Experts of a small language model.
Size: 9 layers, vocabulary 25656, 60.4M parameters.
Below are experts of layer 6 (counted from 0) of a mixture-of-experts language model. Rows are named router (the router's row for the expert), gate (a neuron's input weights, with its number), up (a neuron's input weights, with its number) and show model dimensions 80-119. Each number is 50 + 15 x the weight over its row's rms, rounded and kept within 0 to 99.
After each expert's rows: "comes after" lists some tokens at least twice as common just before its tokens as in all text; "mostly gets" lists some tokens that are sent to it at least half of the time. This comes from a sample of Wikipedia text that the model never trained on. Tokens count by the router's weight.

# expert 12
router:55 59 16 80 28 73 69 67 58 41 57 66 44 50 30 43 54 53 48 51 66 61 39 60 48 38 41 54 34 49 48 47 70 44 28 57 32 46 60 66
gate0:20 29 51 40 51 62 49 50 62 81 76 47 53 70 52 21 59 48 52 52 72 59 52 61 70 54 59 67 38 87 54 50 60 47 35 54 49 40 53 46
up0:51 35 56 54 40 56 64 38 45 65 63 53 52 59 44 48 37 48 36 57 67 67 34 68 65 51 36 32 49 49 46 69 52 35 53 22 59 56 59 60
gate1:60 59 52 47 43 70 53 69 50 33 42 30 44 36 41 54 17 37 42 43 57 69 54 45 45 43 51 41 47 88 49 33 64 66 53 23 50 42 34 61
up1:66 29 66 50 44 81 70 51 39 42 62 57 67 54 78 58 28 76 56 49 80 39 55 58 60 37 36 69 50 79 49 46 58 67 49 25 36 48 57 29
gate2:08 37 34 56 69 42 44 68 23 57 65 49 57 34 63 70 26 47 51 38 41 41 78 25 68 41 49 19 77 51 45 71 52 60 75 75 37 52 52 53
up2:88 57 46 41 35 72 53 46 58 43 42 59 45 54 35 44 35 42 43 59 62 46 45 54 32 69 47 64 29 47 63 21 55 26 44 53 69 24 59 65
gate3:72 54 08 40 56 74 56 72 38 57 39 42 81 49 47 13 49 44 55 53 44 60 56 18 52 51 74 32 35 59 56 77 67 41 54 66 48 28 49 19
up3:52 63 48 49 53 55 40 37 75 25 60 59 13 37 52 63 44 60 68 59 54 39 14 54 22 54 48 57 30 37 51 61 38 50 29 35 66 19 33 39
gate4:53 21 35 66 30 50 24 68 52 34 33 94 48 64 46 43 52 45 58 53 64 58 63 49 39 63 48 54 58 47 43 51 25 63 47 32 44 60 81 46
up4:52 50 64 29 79 44 51 35 58 60 68 00 48 41 53 57 53 53 39 54 59 47 31 53 61 53 42 50 48 41 50 67 63 62 22 74 44 55 45 38
comes after: "\n", " |", "|", " ", "==", "==="
mostly gets: " ==", " ===", " %", "==See", " Total", " also=="

# expert 14
router:42 77 45 75 37 58 62 65 70 47 54 92 60 53 52 53 47 70 53 54 49 54 49 49 40 42 47 55 62 20 32 31 45 58 47 75 45 50 61 69
gate0:56 74 30 30 49 62 60 16 42 48 51 53 53 68 51 49 54 65 60 43 45 69 33 49 51 63 33 39 47 54 54 39 42 64 55 32 21 47 28 39
up0:59 67 59 56 37 34 45 46 43 47 57 59 44 54 45 49 43 54 44 48 60 74 46 51 58 35 22 44 63 81 76 32 46 78 53 45 27 73 38 41
gate1:33 47 58 32 22 10 42 43 31 48 44 60 46 39 49 46 50 79 31 50 30 28 43 44 38 56 67 40 53 53 40 48 50 53 51 46 53 71 34 30
up1:48 34 49 76 55 35 65 61 53 71 45 68 60 54 46 39 50 29 18 50 60 46 33 56 40 40 77 77 53 47 52 53 63 19 46 49 41 79 55 44
gate2:15 60 39 47 32 52 27 59 49 64 37 52 48 39 24 10 68 59 16 65 54 58 60 40 41 67 54 57 73 37 33 39 32 64 60 23 50 65 23 56
up2:56 26 40 29 78 67 41 45 54 28 78 41 42 49 81 58 22 36 52 60 54 52 31 33 73 30 60 12 36 62 47 62 52 45 49 53 66 52 68 46
gate3:23 35 18 81 37 64 57 60 57 26 44 69 51 52 58 29 66 48 63 73 83 54 34 67 78 40 41 62 68 47 43 45 26 49 77 37 51 53 39 38
up3:81 61 77 20 57 52 33 35 51 58 46 34 27 29 33 71 35 55 39 27 34 47 59 10 46 50 30 26 48 53 80 51 66 49 43 49 51 25 74 29
gate4:49 31 44 68 60 32 39 74 61 53 43 42 35 51 17 54 48 30 26 55 80 40 50 65 44 39 42 51 58 47 73 43 41 47 28 55 49 62 45 50
up4:52 62 34 82 47 62 52 55 48 41 61 47 49 22 32 35 62 38 53 49 43 70 48 80 46 27 46 39 61 37 78 27 39 32 26 35 54 50 53 48
comes after: "\n", " |", "|", ".", " =", "=="
mostly gets: "\n", "===", "==", " ==", ").", " ==="

# expert 10
router:46 66 26 70 35 40 53 60 63 44 58 58 21 57 46 54 80 74 60 45 58 38 52 48 55 35 21 41 32 41 40 14 41 67 37 52 19 59 65 80
gate0:43 61 21 43 41 41 56 67 72 58 59 41 08 55 45 43 57 40 55 53 52 58 45 51 55 47 19 57 45 48 51 46 38 03 17 48 47 65 44 69
up0:65 55 59 50 59 39 41 40 36 56 68 66 89 37 73 46 51 68 45 42 62 44 61 48 51 68 61 54 59 42 22 45 55 59 35 42 35 44 39 41
gate1:67 44 56 53 64 58 61 48 43 38 68 62 53 51 51 69 66 65 39 58 34 40 32 61 38 26 44 54 45 45 32 33 63 53 56 49 66 54 84 55
up1:68 43 50 56 41 45 66 33 53 31 60 80 37 44 62 68 62 40 49 54 34 41 40 48 56 31 45 58 49 42 28 45 56 58 58 55 71 58 83 66
gate2:35 62 44 60 45 39 57 35 52 77 36 51 28 64 41 68 36 82 42 32 24 59 78 51 67 52 23 51 89 67 60 52 54 71 52 45 60 50 76 39
up2:57 44 67 34 45 65 55 59 41 52 73 42 76 48 61 42 51 32 49 49 69 06 55 43 25 54 75 50 00 29 43 47 43 42 30 67 54 59 34 61
gate3:65 58 62 80 46 47 95 32 66 41 55 73 53 15 54 41 53 32 50 36 60 69 20 40 59 36 54 31 41 40 54 61 57 55 33 64 31 19 38 60
up3:35 59 52 28 40 72 41 58 43 71 26 35 50 50 62 43 50 64 61 59 71 43 28 60 58 35 56 49 60 69 51 64 25 59 38 17 64 29 36 41
gate4:67 27 42 44 27 48 57 65 37 40 57 53 55 47 59 70 46 61 26 51 63 46 46 43 65 33 47 48 51 57 37 41 78 43 45 53 77 69 30 40
up4:44 50 47 44 46 57 27 30 85 45 45 30 60 44 29 70 32 51 44 22 56 49 42 34 56 54 36 18 52 55 55 56 30 49 49 64 77 32 68 30
comes after: "\n", "-", " an", " United", " •", " National"
mostly gets: " National", " Total", " national", " International", " American", " local"

# expert 16
router:39 76 48 42 34 24 46 50 37 56 45 52 37 43 69 61 49 65 39 54 48 69 39 32 56 14 24 47 70 25 46 53 76 59 80 59 59 60 66 70
gate0:54 62 41 46 48 59 40 48 70 45 61 36 32 42 77 47 44 70 55 65 71 62 45 20 46 43 37 53 70 56 39 75 52 56 56 61 58 64 49 48
up0:64 31 46 51 60 43 55 18 57 38 44 51 28 35 75 51 43 71 58 27 68 35 41 63 53 42 51 36 40 64 43 67 34 34 70 57 79 61 54 46
gate1:59 56 00 59 22 55 50 44 57 40 54 54 30 48 31 45 58 24 78 67 64 47 66 46 44 67 31 35 45 50 38 49 59 36 84 70 38 38 29 44
up1:52 28 61 54 71 49 26 49 42 34 33 53 74 30 35 63 34 76 39 35 52 42 42 71 62 42 67 58 60 47 64 34 46 66 43 45 54 54 39 46
gate2:33 57 51 62 53 59 58 42 22 58 53 45 43 63 45 55 60 72 29 50 71 47 33 58 48 38 25 60 53 47 55 69 54 60 66 28 57 39 62 47
up2:50 40 50 36 62 63 76 46 44 48 36 31 51 73 57 49 53 54 46 37 75 27 33 62 55 60 37 33 32 38 29 78 55 80 54 32 46 55 64 63
gate3:34 42 72 59 38 60 47 30 71 32 41 64 37 84 57 58 60 66 66 39 66 43 26 29 52 65 54 65 44 56 42 53 60 32 31 43 39 39 33 61
up3:51 43 46 39 77 41 49 40 35 40 32 61 76 12 56 48 50 43 54 71 27 63 55 58 37 03 56 24 61 38 61 49 41 48 88 61 38 56 72 45
gate4:51 58 59 59 42 62 63 41 76 62 63 53 35 33 47 59 65 41 35 38 61 49 41 75 73 52 29 52 74 82 51 51 52 72 79 60 44 70 52 54
up4:52 57 51 39 48 73 46 40 52 61 22 80 64 70 57 43 40 35 59 36 43 19 47 57 52 60 75 16 50 58 65 62 39 54 44 33 52 52 55 66
comes after: " |", "|", " 7", " 1", " 6", ":"
mostly gets: " 6", " 10", " 8", " 7", " 3", " 4"

# expert 8
router:43 62 66 55 58 58 56 46 52 58 62 74 55 52 43 74 42 79 29 51 52 52 44 32 47 40 32 59 40 27 70 34 70 42 39 56 47 40 35 33
gate0:23 55 67 59 64 32 55 31 63 44 63 27 53 43 40 37 60 73 32 45 11 61 51 28 56 20 56 48 53 66 63 55 34 37 50 72 35 70 38 31
up0:52 51 72 63 51 46 33 37 64 84 84 41 90 37 39 47 40 54 59 45 54 56 35 70 62 37 54 39 84 30 55 52 65 36 40 47 30 28 24 96
gate1:49 35 75 47 69 59 39 46 58 40 68 58 53 48 48 66 49 41 66 65 69 65 50 57 73 28 58 44 55 44 40 33 62 77 64 42 59 69 25 50
up1:51 48 38 74 65 36 25 23 25 63 69 60 47 66 43 68 31 52 56 44 40 70 62 51 46 48 40 45 63 62 36 33 67 36 46 33 65 28 59 59
gate2:76 64 48 34 29 62 24 60 62 37 49 63 68 45 62 60 56 72 71 66 80 35 50 61 57 64 64 56 60 51 58 53 38 23 47 69 83 56 46 74
up2:35 40 38 61 39 66 66 60 46 67 68 46 47 61 43 42 67 42 53 75 35 64 44 55 46 34 44 30 58 50 27 57 62 65 78 63 49 28 41 71
gate3:58 59 41 68 11 56 36 49 31 89 44 66 63 64 73 37 38 87 47 70 33 46 50 31 33 62 59 58 66 63 49 41 50 55 53 75 53 34 61 53
up3:60 32 52 67 47 74 55 72 60 77 35 74 56 61 54 56 44 78 33 65 41 52 51 46 42 53 57 67 71 54 42 37 54 65 41 92 52 35 62 48
gate4:26 41 38 40 40 63 99 45 49 60 33 53 42 49 31 49 61 71 34 91 59 75 47 43 72 48 67 45 48 09 63 34 51 38 44 59 09 71 48 52
up4:50 68 34 55 39 53 66 56 52 62 53 54 67 63 42 49 53 79 45 91 70 72 66 48 54 38 68 72 50 19 51 46 17 62 49 35 44 59 42 53
comes after: " |", " ", " 0", "|", " 1", " —"
mostly gets: "\n ", " 0;", " |", " —;", " MF", " —"

# expert 17
router:57 83 31 75 51 60 21 42 59 44 46 72 61 41 43 52 44 65 59 37 43 50 43 53 52 34 18 30 37 28 47 42 41 65 31 52 33 71 75 77
gate0:79 64 59 54 44 56 39 22 53 41 69 56 48 63 49 39 33 64 70 60 44 51 55 51 53 35 08 54 48 49 26 40 32 74 63 68 62 53 68 76
up0:65 68 51 45 45 62 56 47 01 52 50 87 59 42 60 34 50 54 55 36 59 31 38 25 37 50 76 65 68 26 51 32 54 54 52 14 60 57 51 66
gate1:27 50 53 12 52 42 73 26 44 37 70 51 40 51 61 42 62 64 50 52 69 62 53 49 93 56 42 34 37 44 34 51 60 56 61 31 15 26 45 70
up1:53 49 33 68 42 66 48 64 55 64 55 55 52 59 35 71 20 26 36 51 50 38 65 78 27 33 54 51 47 69 49 77 54 26 40 58 46 33 49 50
gate2:71 69 39 45 35 51 76 30 55 51 55 60 44 23 59 47 63 61 66 55 63 59 26 47 48 58 60 61 59 30 57 75 58 51 66 55 21 36 52 57
up2:23 37 73 58 64 40 74 47 41 38 43 70 39 38 55 54 50 69 75 32 66 60 78 97 48 56 30 54 46 62 35 28 44 73 49 42 21 57 43 54
gate3:65 77 53 59 48 32 42 36 45 66 59 50 65 38 38 33 27 54 36 37 77 41 51 32 31 41 49 64 35 51 54 50 46 60 85 75 64 20 59 43
up3:50 44 51 59 43 51 86 61 55 35 27 63 26 61 18 44 45 29 50 64 48 63 71 71 63 68 61 20 40 52 63 34 43 22 36 31 33 46 38 16
gate4:96 58 45 59 19 67 47 63 44 78 42 69 48 34 68 71 41 55 39 86 39 61 44 69 53 66 75 52 60 45 58 46 58 51 33 45 67 39 36 49
up4:32 62 53 67 68 42 64 54 35 59 41 57 65 31 32 60 39 32 33 34 54 30 55 45 67 35 55 43 56 29 48 50 47 58 54 57 60 47 35 66
comes after: " the", " of", " a", " in", " for", " with"
mostly gets: " the", " his", " a", " its", " their", " this"